{
  "hidden_size": 128,
  "d_expert": 64,
  "d_shared_expert": 0,
  "hidden_act": "gelu",
  "moe_layers": [0, 1, 2, 3, 4, 5, 6, 7, 8],
  "normalize_top_k": false,
  "routed_scale": 6.31,
  "norm": "rmsnorm",
  "tie_word_embeddings": false,
  "optimizer": "adamw",
  "learning_rate": 0.00367,
  "beta1": 0.9,
  "max_grad_norm": 1.0,
  "train_tokens": 751100000,
  "dataset": "wikipedia_en"
}
Below are experts of layer 3 (counted from 0) of a mixture-of-experts language model. Rows are named router (the router's row for the expert), up (a neuron's input weights, with its number), down (a neuron's output weights, with its number) and show model dimensions 0-127. Each number is 128 + 32 x the weight over its row's rms, rounded and kept within 0 to 255. Numbers have three digits each.
After each expert's rows: a language model's description of what the expert responds to; "comes before" lists some tokens at least twice as common just after its tokens as in all text. This comes from a sample of Wikipedia text that the model never trained on. Tokens count by the router's weight.

# expert 59
router:097118103148139096142158073160111077140159122105072086166145158087133095137170143161142082182106130113072152123153192175152092110107116177160069075117126137099108122103161126180175169078150145122167083146151142148110135102165139094134079044100148120105135166105170120085116135096127146082133138140150089116174143109072140096135132144135116172097157181085084114148153143183147204078125
up0:114120164164126098169143120130127154171191154077146056102134084140158165135150105173116070128118141100089127132123158093164109058125098173120139184059100110118106142093210130078126107081184177103154183118132104137164132095108116122131167166096092116125127161146166146101144156114089138125106120090103095075113171091141139111174091150108107130136139047175128078123084097149195157123133
down0:128105144147086122120176051118145144169131132171162148148139154097110135138121125121163140166093142175111139113120077163178097095082186163146143067134193133112153123161150142123092119139136173109114126172124155159129150071094132164163165115071080180135153113128102105106174168127091149158221110175143140137062126139118149094148177144122149181102174179178117060098133081150135181129106
up1:085116133131094127102134143041054118156117119178158094142083156071129122130230116100194128142176107028114143141151174180147132147103105151128119115129132127122099147138134159138145191107131162149110140106169107108107119088181106158142085087141204140082106105142178122151081121130130123101124096154145145160184117138109121117136149139119161168156104140132194151143127147141132111035118
down1:108156135194084109096134111130092183106144182114148106169163081133062123178133112136148129148128079187128163134160168144044101092120133153117100181187110124142179195160104145142117123102166127171190149154099126145171111134111174110172114176127148126191149109148108104066103123087102155145114115103104118171125150133085162144073081175146108114189120092140147083171109149120154121166104
up2:097130137135127137126164117089120191154173154068062135157118140191012098131161136147173128138108090112161132116181238121150124129127096111173083150054122127111084106100119126127118128121162127106128041124190159159150123117182108081136113113106126094128120159097106140068147118135114086137127147112135075114106166087172130109173106139126090178107129116146112109127120154133134191114141
down2:123101123145136181142165071150100129162146113076104134177149183155137084170134143135129196138101122132100131163191167138092080111088105118171167144126160162105153097092151093144111136130180130057164144134160104165141145115066104128131092120172176090145143164162134128131117146089119119177045146101161140095068134129139117101151175214076140137125123156138138062051142108153165101136129
up3:123113119227174150133150059170157099167125144090107121181114064110112100150181129128164143135176095150170133149133215172129072112164120151104102139104126148117081124080150112137157060109121148151149105112146138142102133118172151080132106103126166112186161122124194150114137163134103115121117151156085114088104176077102156126161115152141069125096138116165079083125152129144123223152121
down3:145079087141185118146192106127071114159162128097103089135126171124108093154153150125179175147117134177148132135141158164156151105075105106132156143119106141108101093123137113110118088150085075158157125117089157178101172098136160070114033127152173099124166138082156142138081127139117119096078114180137060126142177144133202111144115161109077137104117142097060054114105137144129194138128
up4:118088136073078125102071135100130122064128118131087092124141033108179099133128145147253115132186142066080108207209125133138171130156128138131087041139139148126110134124140136193174187077126165142134094121132112144156108124106158167159094115135160134154123095137137144131114150133138127122139102146125138151130138119184141082103133145101111074121137163144110083133104148091111152142115
down4:093089113133104131126129144163032126077088127148133052060109167150080083144147083196137142123116074172195142058113141134134100144103115098133130100153140135123144116135140147133148147173160102099144122141060107100141173171123096144068132146176146106119089163137160144119083165134133168073117184123106145110081109103121121111098147108199110157115150120092089099158149063185142093129116
up5:101090136138158111136069155152108131123127147091073114187126170129120147146164119094098158126089163128170100134099076113134177104082162145110097148044128125100150099150134089172016117112167145122105171104122138115101173110211127133136155165121157131095121169136152117074059096054140170122109108109107078098142126106137194137148093110193165141114096155121099135113090166145123091135148
down5:134114134119130125210172079161141134140106109146074128149122152076129051124126090194125128076150165149077072134118182095102116122154124092156138135153116153126176119102148151179161171126132150165168128135214059129175182108113125076068140134168097126183115142153089178110160182170154123177114184142118090118094139144157121161123125098111163157107150106186113109145135092136123122093095
It responds to: Paragraph breaks. Line and paragraph breaks after a sentence or table row, plus spaced prepositions opening dates, such as In, On, until.
comes before: "| ", "The", "|", "==", "===", "-"

# expert 46
router:092116119141156112143150090174126077154136124130102115142147153079129086149142143153154094160097141074047144072175178175151109127089095177167102089134129129116074141087145119164195165092163154111151087173157136160110147076169167099135091078092145116124129154107162131101112173103125173087121166175165127116158143111097143101149109145146106162105171184092107113188167141178157205090129
up0:113131071126135132157149221134099137232130140087045132150074146063134073155175143198140149150110146127104125155102207149133115121139121177092115183129128125115155120133147115135150121162131134080146033166128128111146128122162175125134120113133124134219115142143152140124125142118133121078132144156153054145138112088123121110134106105140115125151156135106060054115120130104110163162112
down0:119138143128115097192108083130189134129093128112117080097134106188160141093102180097080117082130101105123108141173126111142119144149173200177144074149132164130212115125114116050141087114136118137141080080190110099074105130128106105113178150181122134135140172060109141126136147169056129117105105126111111086176092086104079169121168137187156136146143142101130155080121162096175114126132
up1:054158110139134116130098119141115113190138153097120113142164105158118081166100129179185140077150194089120168121150163109135071135122130116106125158113158129113108098127127095139035133103125124105114164142134176096087162140115162111157139153101207119115187144124129157145116208115086156201095098113115089090211121133075117118147129136153153153160106128086088075127101138149124156048118
down1:101100179121169119101162150107110160163132097110125152147082159099136063139139123135127139172116138122175150112133143180153108153135091130198128120132168123067100134138131152117133115127169114090162102142120117143052166163120157077171073104164066193126096078179126096149130209181057132171118182102100064151143104100102131141069165117101074082078154124145149101112092129135128137112126
up2:136122097104088191131135135104132139184162141131163095101163126159076133154179134143164151094171149095168115073096078105144102145066154117143123121114108128128179109160189099109090159161145169117118095085138199157124172137103075117126145144138203106149194131127083161103082194148091072117068134168099099105141137072140130152144107125188096175153139103171136094115077149125128082132132
down2:158145115116062220137125122169158164122110064073131092084094122108136153143143152152114128103138141134149150119074079085158106095125184113133189133145129207103181149150109066153143115147082136078153127108132158134178178154070085083129111133157179088107150122172114168137115085141110132093100115167132159089129187164182148061124156133094139127168147098121109115074143120142114093165132
up3:118118149155120152123119060093115140150130127081155167145100141130067105138115156182212121124168136069080103158211147144160108120134109103160071144122139134113124108128132139145079193097130132113100114071152129150124139070190159106144138106101205090093122145117125141181095120096115115117134095056086118092142105158164142126122023169140099107113117141128083049152164128126122145112151
down3:110121122144113160121126130122128184100069179071116109171079127188160145124142136137097134124134107114075151153129156095149046078124126107187091107065142166116122111067137135167110170135111137151089082113198172169111130048094118097149136094134128133088112133131122122155181121092195177123120138073172144130147198124106164136164205139126138069141089124103094153103163148157113124103139
up4:127140092141140179106064123182120094180123102110184121134132106085152114161128129241116160120155124100090193068173162160157200098152119184173088129130106115136127153131126100135138155152103160104142111158116104184093115106148188089139163146103146110206144127136179130128114192106131123174121103159097080141118113119131154093172092138157119143134134154153128099144216131097123179137153
down4:112071167100110089154117095162153123132144133153114150119035173153161117105127101088102165107148160102150126097119146166094115140140129154136114123105174145068146144137180096138104096098091156110168113119193105090130056079110143135091158112148093133128107118196138202117068159133077130122187120152215129140121105134135114188136162189075167153155176130133124165165086122122130119108184
up5:168131131123180126111137063132102121119150126141141122198166101165122144140088141121130121121113103148161125116153116140139078133126087078182190133108108136118133104112138177142047159082131128161148116093140161183113123113118110146138160119104140123001170241098148128125113104102088103148119131127147208094125130172050164123137102192124165151130090124152120124133177161166149135117152
down5:079100123141173084153134137160105204103181095118138094172091124126107136145140146176144122167098140150139113134115156088178077119103157096122133148063164119090163110128168139123095151078086144106153130100181153163075099053140166128159158106112087183042113155167094096151126154141113154104165152146121133148165143088045124106119154158129179152110156113142136069131133188063152117118150
It responds to: Line breaks and row starts. Newlines and paragraph breaks after sentences or headings, and the pipes starting table rows in lists and tables.
comes before: "| ", "|", "-", "The", "- ", "==="

# expert 33
router:081086109167154128154156081161120122124130170127076111151173166129107075161178160157168077144067124088112143122144146140133123103095134172157097103107111140101115094089145122130178157128224137099167081198139153160132164115156166123140085099101153088090130193105132138121090165082122147072102142158118105105155131101114144113152126178149095134102145174115076102174141218181151170111134
up0:058160100201131150153069124149122125196127157148155084241061098147138102142136196134130106123105106133110141101105096102125124085176157088086099138127130101129092141145158040122135104111116161131098127079133158131130089106080121165146169151107121167079114156068144136121120144120103180078134147067103173114125099135120162119112125150088172107110109121098121110169139107154193174141131
down0:085106091164126118163087132063139104164142121161114141118121169142122093146164170159108141096103120146174124174127104169073171070136161100141090099162176112159118190143100118143172075136146076125149099117104087127160091059103180118122119081117157109072123121111149164135145147179128169121100153162102107137057150095094090131100148190115126103160133193083114115078126072185096115096080
up1:128095118122052105124162037103129148129127206055095115143159150103130124167127120125108119132132082083154100152131110153161143150199119107136136152094148104114123124154134082148189183144144113079089107167099181065115094119136148102129074115122160118089154179091135147146144117118068135078144081120120131133109163070201147154143150117182117117158117212101143081147123109142179128158129
down1:152163115184140122096138121097101192116116193141165141191104107228096156112080194148115143157102144150184091144128097122101159088138125069130129121121141090139121085090078125170081098110132192153135115121070120185144117162101156119108149186126107128131100115131110161124107141130149074165133122142093173099124125155106126124065101164099114210142198107159147106113104134158102134096180
up2:180121131127128101195106160158147120112111122136120132151088107062171171091139156105138117101109163122129155085101172157139108142132107102081119152104079141162106032096136118178187087189163128128141096186115099178069140121119111179101143109116059135130135116160185115141200129104105146135108220120169155109135135142067099109094149098081145188113103156169096161149112114132141132106136
down2:111118129174130166120094090151140125095087143114178191107091140151083102177161164117144163130142055090110172192170106161105156135121127143175123157150165068054180145140104126156093113094165072154187144096077119092110111134106082129135080121149111138119125122145197145160091118069147141150144112104087141099125151161151171164106181117123123133090118160142055082141093086149187107128126
up3:093124122121163123100133127146077093179119110128102106100163115103147078166101082079178123095161098102114115037117086166127134127123151142145148123139145119120097119070140141143109180160173188127136168163116155108125066131130171158159177088126158136076114160094124151123138148098148201021119116176093175069174134184095139107122078169147141126159081117152090131098117126143159088104150
down3:162132083166093137142132101123124145111106088137088062098108159162055118139122128084125079144085122140192131133088140170104170127108123120184167117099152130070119143168133046132144139178115119128141141142130106193121146179136183106062137105064095136091109127137149079105186079134065162164159127134189077164111125167181092153097136128153114098076114149145164137133071104091135118139122
up4:128139131143170149137162101116139195069119148133071070120158156154125102145092079179188129193082127052132129152164148176188131082170114131101167117092160127111127080154124096139097184078186181084156074142112130108133120118138120140159115096120061099095118101076103111150073120082125115135115147083117130145130190105135155153169126127187119133151138175135180158127148162174136109133100
down4:137136148169154142092102094084108153070121135162118102113219141173073152120107075156107159146089149115184055109114154130106147073144130111080131126128100091076156106122111082094110125127127204135094072173063089173095131178136180131134117168166108144072158120145107101127123134148118085163168135112106138181110182148168157168125108100121118103143144157197185096100130142112127091131116
up5:141153123152107124104156089138113151136147130102149061130135109158140112232086141129103103116119146128086105122139137151136120105138091080134122113096121163132146106056111113157152122110134177129206152113108130130151077121100104176124162111151101143097117099110153127114125119089128228127150148127107087069155193182035100111113166158078093116123087123154086074104152155224155161119140
down5:122164168038113120028120141124126134165124130173161085109088100127153145120107165144097104129094132156191156083105098139096177109145103103138150160089097134104142112134139139077089153078097116127156168119063122124098091159110130183130128184118085085125131127158116109149178170166069150181135103140092061135148178110135119114150103151128129067120090211149163107106170103118126092089131
It responds to: Wiki markup and tables. Section markers and table pipes in wiki layout, such as ==Plot==, ==See also==, | Notes |, and "chronology" in infobox headers.
comes before: "\n", "\n\n", "==", " ==", "===", " | Notes |"

# expert 57
router:105096123138143113162146064168095090161174160084121098156152157106097130151171155156158098150081141131094150103145152171166116108132110169142099126098145143066103106104130088180155149084180140111141092156163166166088191079173126084155106084083127104093148149099141127094081138082111160091109119176131119094139166102111163065141146185153140143094173187132117112160141188173150184074137
up0:130097071111141116155164100111086115118143208102134142121140134135043126221153129157116094130168135098123128056112098144118094091158173147094121118087117135142115097128136071173155114119169123109121165153103152153099141108093105140121111122097130150087077131077142119115133146080121184085180118150175157117161184097095198084152114126159104126089112133084130083185113173137148221114106
down0:090123112125121075123115117133126078119119111088080097135091124095133157165147154097085134166113132183111059180140185128086125107104128122136138165097082143079095167150108183078100161149134056118123141172104137135119161139084142137151144104132141156153091142121115141094166166088084184134118132101161063081152150167121074082053080115093069182112153100089148146165104145146073176117168
up1:103135134158128057138205082137114092124126130120122166105112163138087114108158142175122132120105193108116151195151092121130141096098139137198109081100111126158114119061149142103193180108110172153159127117125141140127144119114193078122167144110166140089119143099114152101055141094185161136140126127138156141085121113128145058191095136135142137104159076095119112209148187188166149086152
down1:131180115164119133137127116074092149100094169170091181103089126092160111176191168062113137119137173127107154121166112184130151142145107103110124132103085120121199164098077153137061164116106133152157097151142086116075177117143139125168093078120159074139133121137054156095126136135069146062147139124058103107130147162130082137130164101094107145172143158150147175115120202168104124103109
up2:108152133180119111127127089115091109146126083095159124183134179136102095090130141146127094142169197091131172138142184149131093137074103110157149108161104148110102142108121053148072179125128176106168143129134152140100111082142142090200152138141188115133108174121191160116058135104068110140108188145119120059109159119086146095147074153161094156127120151139099147189145154120201105089132
down2:127181125131142129111123083075098107134131159133076137184139185202111178178133136108152114095096142143082170097141096130113146143080086162154145143094120146144149097101117088092124188141099149107171164127161117153089169122165129123208083125113175130070149105129142161104163132110099079163212128120192124132078125172088097091174172092119106118131095179123144175143177095152114162102122
up3:119140150084124100147116164166098101122088119162094130110153163172125136133107145097135085170137145130102157109194163154157112117143099182171123111091105116120148130099108132108116149113188115114172098140152129091108190130153126193138124130143222120128106131046207117067025147171063192112088142133096161148141094130094111112119056126139066120147098140105138136131162156147112162117120
down3:096107190116091137174126121122094070122111066103138161133099065134178140073082159113142089079161164102109127167094097115145107180119119106123178143153126187098122072094161104139126066131116148038110188109154128088156131110113124161127108135145091152128117104116100036157084190099145085132093138095105131135120074171088105111097118169103143077122124118089143130095163143129149154117173
up4:011091112173188152126132108143126058054141152095148090158148112128140086160159125141152068141146152122098112091160138087117116088147130110135126133135103136065130101139143081129142174090158120093162097157111088116125178132120121077119167146101171143106139165109154107135090110065108136124166131142123068098166144124098155083135118163128129140044136116109131075181157179135145122095050
down4:151134126108120098145151091092094107073133151186135151130132095175095166188165173128093100116104151120133113132132108090164127084114126151121137090068088143096112050128133131098099155140106161145108138145096173185088126065060149163207130109136147202096121107126063139155151101071099169157086127168188131155124124161145091108102132180194122136127134103099144108154103122160092065151111
up5:092052137138132131163113131130101137121139102107082116137108145147118089169084202100144060142140128104109109123088150160158141146135170119132123124123157107112186127124116138158107120119141076094093131132132209147077185129129142146164142126104137119077080169043151154133042152090086142053110120124132090113115164138133165082119114134155070157149116189072138044163101147124140175118161
down5:086094108157105060121110125146139099139114097119076145122068058122161179060176145097123083132139157116095110165132207144145114118106148161134173155104127169060094118110127069119116173149123121078131169100175139117107166072113106134175137078096131152091133147110117160129108157110095127144107118084193121094067158162107153117069115155156100134132172134128121130185110172141046107118163
It responds to: Leading digits. Opening digits of years, track lengths, scores and heights, mostly 2 and 1, as in 2:25, 2025, 1950s, 6'6".
comes before: " | ", ".", "015", "016", "–", "019"

# expert 8
router:101122105135174118164166090127132067174142157083096127130172158101101112167177165124135106134068130117126142070155174168197102074116115171155088102133103137104084098100178079153164134103133144116109081152158164163086136090133160104141108093103131101116147156085158154085137116112093109077081142201146091109175191113114139131170085125189116132086185151129132111153134166159153182075124
up5:102103127125103129171112104169145096161136175133111061169156106145106037152161106103145132148123105126146088067088169130161118130079109151182164118082165124141105073142162121101162061110150099115101141131151125106190153163098090139164119139103112138085093208097109108056111149149133115124070144191115121097088142085123128125148191124155141106094160101188104117128171120143151206116111
down5:097130125180109125128114098111115091164142106133151035136144103142099121172113137189153140132132098072191065113180174082147112114132116180100150152087075131113153136108192098106099093209066144121104085150159122135085103125116125133131158097123107051158160173152099188163158109129110164152113135114161168115097096191165127128132123140128090090084177085130129113091130071167118121136114
up6:151124142166182065178174107093192106130122181114082111140142176128154147145177106129169119095068108161151126134127110114140099108208110132140117135124185083139083112160115067163124137109123100160098109133152139131080102077126109107153105068071105100136158166128132173104162084105138123111088167167127071096109170112149146115144101098105166086138225119138208142130140107160112089162135
down6:126181129121149165146104096125115095092110112171129096160121150109144082119139091170120174156121104099100151183151040124078117177158152095097181080159111152186155142159085244117127193140096100121108112082152146131097158143098107161116128125157156138130137132101129158140147121127106157112118114140131117178121125127160146164061143067113118122144152138121151229041109102117126103091144
up7:057130097152116097114115100122135073155144170100135124121095103126127126171074083110128129090142179100137134082133141171166140125132153163189130129134100179133087166149187160119101137093153147102091067138126123154145117137058207097116150062153162082120156197063131221134138137127088109136136133151140140102114167133121138135195075116126093155068053080138145135149107119123139145116140
down7:163174000178126185115061134153138205113105119134145146134107101183195165126143147129148148123166070140089096147076132150111096116108123162140045154141131151143100134150121098120193090073152148120114103159124093104169177106145082083132184132114117119101136142180086146131120145137152164118112096073117135120094077103137118103131145089158121112107127147137115137107140081085127145126093
up8:093126175173102108146170126118091174104111134089128116178177166128068154175130196119105148159145128147170139161118112183140125120157165156137079087122142129103091096099137112098171161081185163090148085111153190152076087109117155100145092054119201101116127126122143138100105151088125151148065119159106156133124166093153145118142176112178075164106151182118106087167129159152159174081148
down8:142103111135161088111099150115148078111115144122093128083129128161117193149123142081152071161195162051071058109128172129115115144118149177139082101117123160098099121109146094145157133115089120128155092146101178103029115054075136121110105145107100135179151123139148137111191124120072135080120093166117122105116155041098150099165136147176121132127126104172123097130129127172168146144078
up9:151111090071189148155117108133124064149142137110118147129142148071148099105175141176111140148119148061093111142179114147135179148075074192129076162153100141172052061112148082206189126135137150148122124137146166120115127094134122114129114144114119060112142132136115199082123097129096083159153131106143060125146151137127152138119132124109163127177167117051141061141140134155119124079109
down9:107129090116130170071150121163092166106142157180127104150125160178119114134149139199082115169188104099098137133164095129128137153165118113092159149101114130085080134145111119172118083143070113140122094069110175128127119182076156134101105126098180188141172048143148099144106111096104117090136110139107089140131079067112140144061153185078117194111139094164133099087122119171136194151117
up10:121129129159120138173112108164084133211097170132125105109141155143105126131165162158096117097146185064132121129119122144198136079119171171149164094145169139144114045170195143182101109081091129163145104142144117161106097126076095116131132093122160090110103114065114139071108135125102128144189119110140118132119155098165170087165085172175181136124173128130155040096158097160118161100138
down10:150115128143139191132102112138128120155093112140146196117152120115112094112148140163096130097200137091171116104110132089138142064164166151107131112145107144158148076160185177128134070186080078201105185118108105099196124191121102113098137122085156141082106088105139151104127135114119103192130118149120132140146127137158122139123097157137170159111108089167191060118191162168083096192124
It responds to: List and table separators. Semicolons, table pipes, dash bullets, heading equals signs and spaces in lists, legends and tables, plus the word between.
comes before: "1", "2", "3", "0", "4", "5"

# expert 13
router:111106127144167103165153086166097093150175153089109095147186166096101125158155150153147100133089141142096146120146146196160124097139103166154077106102129143069102100094129099175158153076186130097148104173168162161088172075174170095155102094103131115091158152104142125090082149088129157100094131171147112108145177097111155070144140185145131152090164184117114100159143192173145186091133
up12:150155097153157115185131071168023108145150165158122119135087166075110085195160137180093119127082113136151140111165119125145098146136119140129047083090135154075154095090120111148092117064168151110139111161139152175104157114159174139114107095116178132116149147085101099135129119134085159097092106123133157138145195090130145121142097160152137166142118143074150117127106135188063169058114
down12:142092145144089118154173092087120136186139077091126125126105147074074124169111140155145202119139119107162176153126166134162148121122087117153131124110055188101124117097143158208092117070167083115076135165170158118089140074117131145069118072116147101137116120113100110125135116117064146178084126177135099124140119067059131085126112121105114149145115114114093120108109140198180180086118
up13:088114084163110145189107176113103156118123153109028062175118107113146119173120120111179100146061108096088123133119150143163117115159154094097072119062093131120132112126117161145184142120151182104175125133137163166112063122126168114174105119094110138095078149122122094109122135062100147153087120155120171149152168113148123073183141193130132112118096157058121102178176163150121151139135
down13:119114104094067128112168155127186152095149095112163118103114128068089167150080131166168115117135145158102166137069155128179123159126090141103141194103166176059099114146119100162113143132122083089104089139162172138127091051153163137106097084105116105157121120101128116139160110092111116143142114058098115141136140086141136088128145114053151100076098078131155092156166191146099067159065
up14:080084134115156088140132137105160120068128126142131142121089135174173095151104106136130111144195156049119141142159116034190122120127084177170127087145123144143116093138144132138133180088132112102119110151115155197134152103039112133158100124144155114139103146087147203133078199116140118096146148108121167140133177105114142153211161158129120115118074139091151052115147133157140085163136
down14:155059082144181080201116107111175101135103129128147143130112162159067071138141071137178121135112145081161135115137123174150127149114136096123137156121140167129167091162137137112113150135159115116193123150157079162148091070146164147127130034158107174149160144162132121139144185112114124204164141138115131145148146073147078195145108121153086125140162092135094119039114089156160092142137
up15:114130138153217077151132084172082118134138151147105103168162140108091075157164120120166113119108151069074171101149146125110145140083120132203114078085092142112107129119187105135159146136138160076165102144174132188128162091141164100168087108107133121102153151110146173118133167127102137071091107145126122092162229119075136131208156130177130133139130153107102105170118128160101187123138
down15:166040143169128122139122122142174104220154145112129108153138223115072089143104139156124179115116128086103129139147144119100081128121121153168123155101044173128098124093182136139149150121119120123115123152187150137090162118119160123082111090094181098096094143174139178101114142105149117107110189195134106095147159093171117140071072129161121122136141102126048102147161135166138114163138
up16:099099129174134128125111134110127103127156143096124109153161153137096147151140169117157104120109095106147144090152151124099131085113113146128120150086111166062107154071160089145199118157145126073117086155137165174110135114161167133135122116070175100101116135136150118082158149115092151000087200094180134101144125133122132109157083128139086165113138135117100133192175155109104154152165
down16:136189204172096135111123107115122066088110172112118108142119121140136185095091168111191203170124100154105143064129141110123093162111199146137119111143122166096108089099153120140154134101133095116134093120139043145105123098138156117153100048184100133128181137184040146133165120104100131174106155175126139118171146126165152110087113168135140141096071104153156144105117144171129107130089
up17:143144029141137099175165179154100113149136112172098121148104140143145109171097151107174097138113163167118123123126149168151066139108067145137059094063110161101119055119131105126051095146178177103131149123182187138114115124109137120137074127121111091122156132120141192091158147105135160150153115148199106155170133140102129066109138155122123138168129155073106119133188136136123124048120
down17:177123106169159119145147119108109115103134141122142133082099115121154138171148137089090129069162138139126120110127101100133160104043097041132184144106122149112095165161108183118144140147132129073069149101135166127124138033113129152108208117086092111145138130152129120125123169090109138130126105135088041136136158143105167053155137188097119177132062145161162104124145198127134119074113
It responds to: Years and table cells. Leading 1 of years and the year pieces after it (1|987, 1|950), plus numbers, pipes and quote-punctuation in table rows.
comes before: " | ", ".", "–", " |", "; ", ":"

# expert 18
router:130111126122129122157160085166101098164179177068114101143177185096133128143159127163147100134099139137090140129153124175157118089125094167137075119103099129086080126087146109175132150091176124093127089179161161180084159068174161083170065102087137108131139136116150122106097161090124158102062136165157121128141163084116136055152140169190140133092175177135137109158118176164150184095138
up5:114145125116179076090105109148088141136171117120156096139133129180098088144150166118124110134066174145066176076099182142131112113120109088160113093119109153078151124127152113203124111093198134104152153151166147196168146124102134100187163088102141148089177168128179160083112156085075125120143136150147128105119124124073176118131140162118104189123115165111066144133217139150150185130138
down5:141161126142063132162136098123112131158145130110067167124106140143067155178124108098190141077105155110125107147166167143129167186106101132064117094111085106122141184195093148134110126095121094090104167059108074146058153154113090094159079149050151118137156171180155146131150100122122119116108158093111064111163124110187108097106135118167128158142161106148111141077104149154144153064105
up6:074135104218112119162144146109093129118171185099148095152157153108097153111174168113116094113108098078086142114105127133126109125137108103125100146091097111116106103107180120157096118078161130100147132147111164124100128073130126124199111079118165104094165141140148180147138122073126197083135163136143157134102099128132149111172084122242130128106106099144118093183153112194127125025129
down6:133095167119103104112205094151133152169165163124130113106180145110184152145070121158138105146141151161119168114078184142124162144136079135092143170158157129102123077081124086154190158129134143177102141176181136161131146120136124101125128093020149119132139113144069096142167142175134126074156125148135088145120168104081075050119142133160091110086136101119114172158123100157193131105085
up7:130101097150132115146136142122150089142134114061089052149134111085136093151117139177196132158080158116101118149111136149168108027141063117132068101091036145094102131135159120137144133155154158098156126137169113181077102098093187070145136091104126094114132136136130131157099128074123134152130098178177089118131176097154152114106125116171104116131157129112139130198170153153151188163167
down7:091175128126174088153107122080118045150071190159130122073181161116131094131153110113137154116151146160131143094122145104127197108133107107047132109102098188109111155127134118141127154110134163053095136109122123165188160075185157110177081101112089122117150135086120108114147166081106154150081170130178092153143174125118164104168100146118135188094085123156161179113176148171130118118135
up8:056180086130169111123133143177106093093142145083040059133109136108111120115093138121178095141129157110130171137204155175173181084097101107159105100099134148127127112128139127160162182078123117101130104143147137122089151086074110125172050090122137090104146116125146152126095156118163185104085165217147154106169106149118167086148146186127113117102124134114125160106152145162171118096109
down8:092131108111118157188141128106156163103144103143095172130104138093147157126098102152120069152133126143113133114168169094112206135115148094124082080124125137092156203076133056128175119116110180130129132093205134177093114126119143160123085181134140131141095134133175071074143145118155121071070158139100066200102143116117233138110141167132130138070107122123138107156175114140124130100129
up9:139128111155166151155166132111081113118168154125163110120092156143120091137158094138138152112165161119117170081143174169123046100113146088149106140132097145134141098069163092177104150125140171103209108130133106144116149108183125188146071129164152185117196139100136160150150183127145097101119215151121110077114179155098091062117129151175084124118081116110124086149151099187136110076104
down9:165109123145090171215182115104179127160102123118088127064125155135160092124123066145189152095153159180134172100162162125139133087142149100090126137116090154125164139128104122208157125100092126105140128093174102105132156137122146151152045121101144184117153130121119076158181192164126151142114170158149058157117120088153129063170136113130093110084138114139080109149106131199119111091135
up10:103123160139138124144175146177162059178112141111104053170153102117156123106096152093104110145134168141103151134121141161168115139072113137165113127102127149108043132119164172200108149078147140138153117102178115172119094104110119095164095100085105148126130131108160130127179131067130132102127175125114144063124196087087161058136096158127129189047176153078113120156176136121147115125163
down10:075126150058068140152147087194172105136126134099119129134124152088127132134106077162166086105131125160126147102118057130151130158116140130080123108117178089127077149161076118119144124125121155112177129136150135184140127130153156125148034096146101102131175132186143078137182140166160151109187147111192130099129105105202167105128116136128148145104177162158160162191208166125126146109166
It responds to: Numbers and quantities. Digit pieces and counts, especially 000 in thousands and money sums, plus quantity words, e.g. 6,000, million, number of, 15 titles.
comes before: ".", " | ", ",", "–", " |", ")"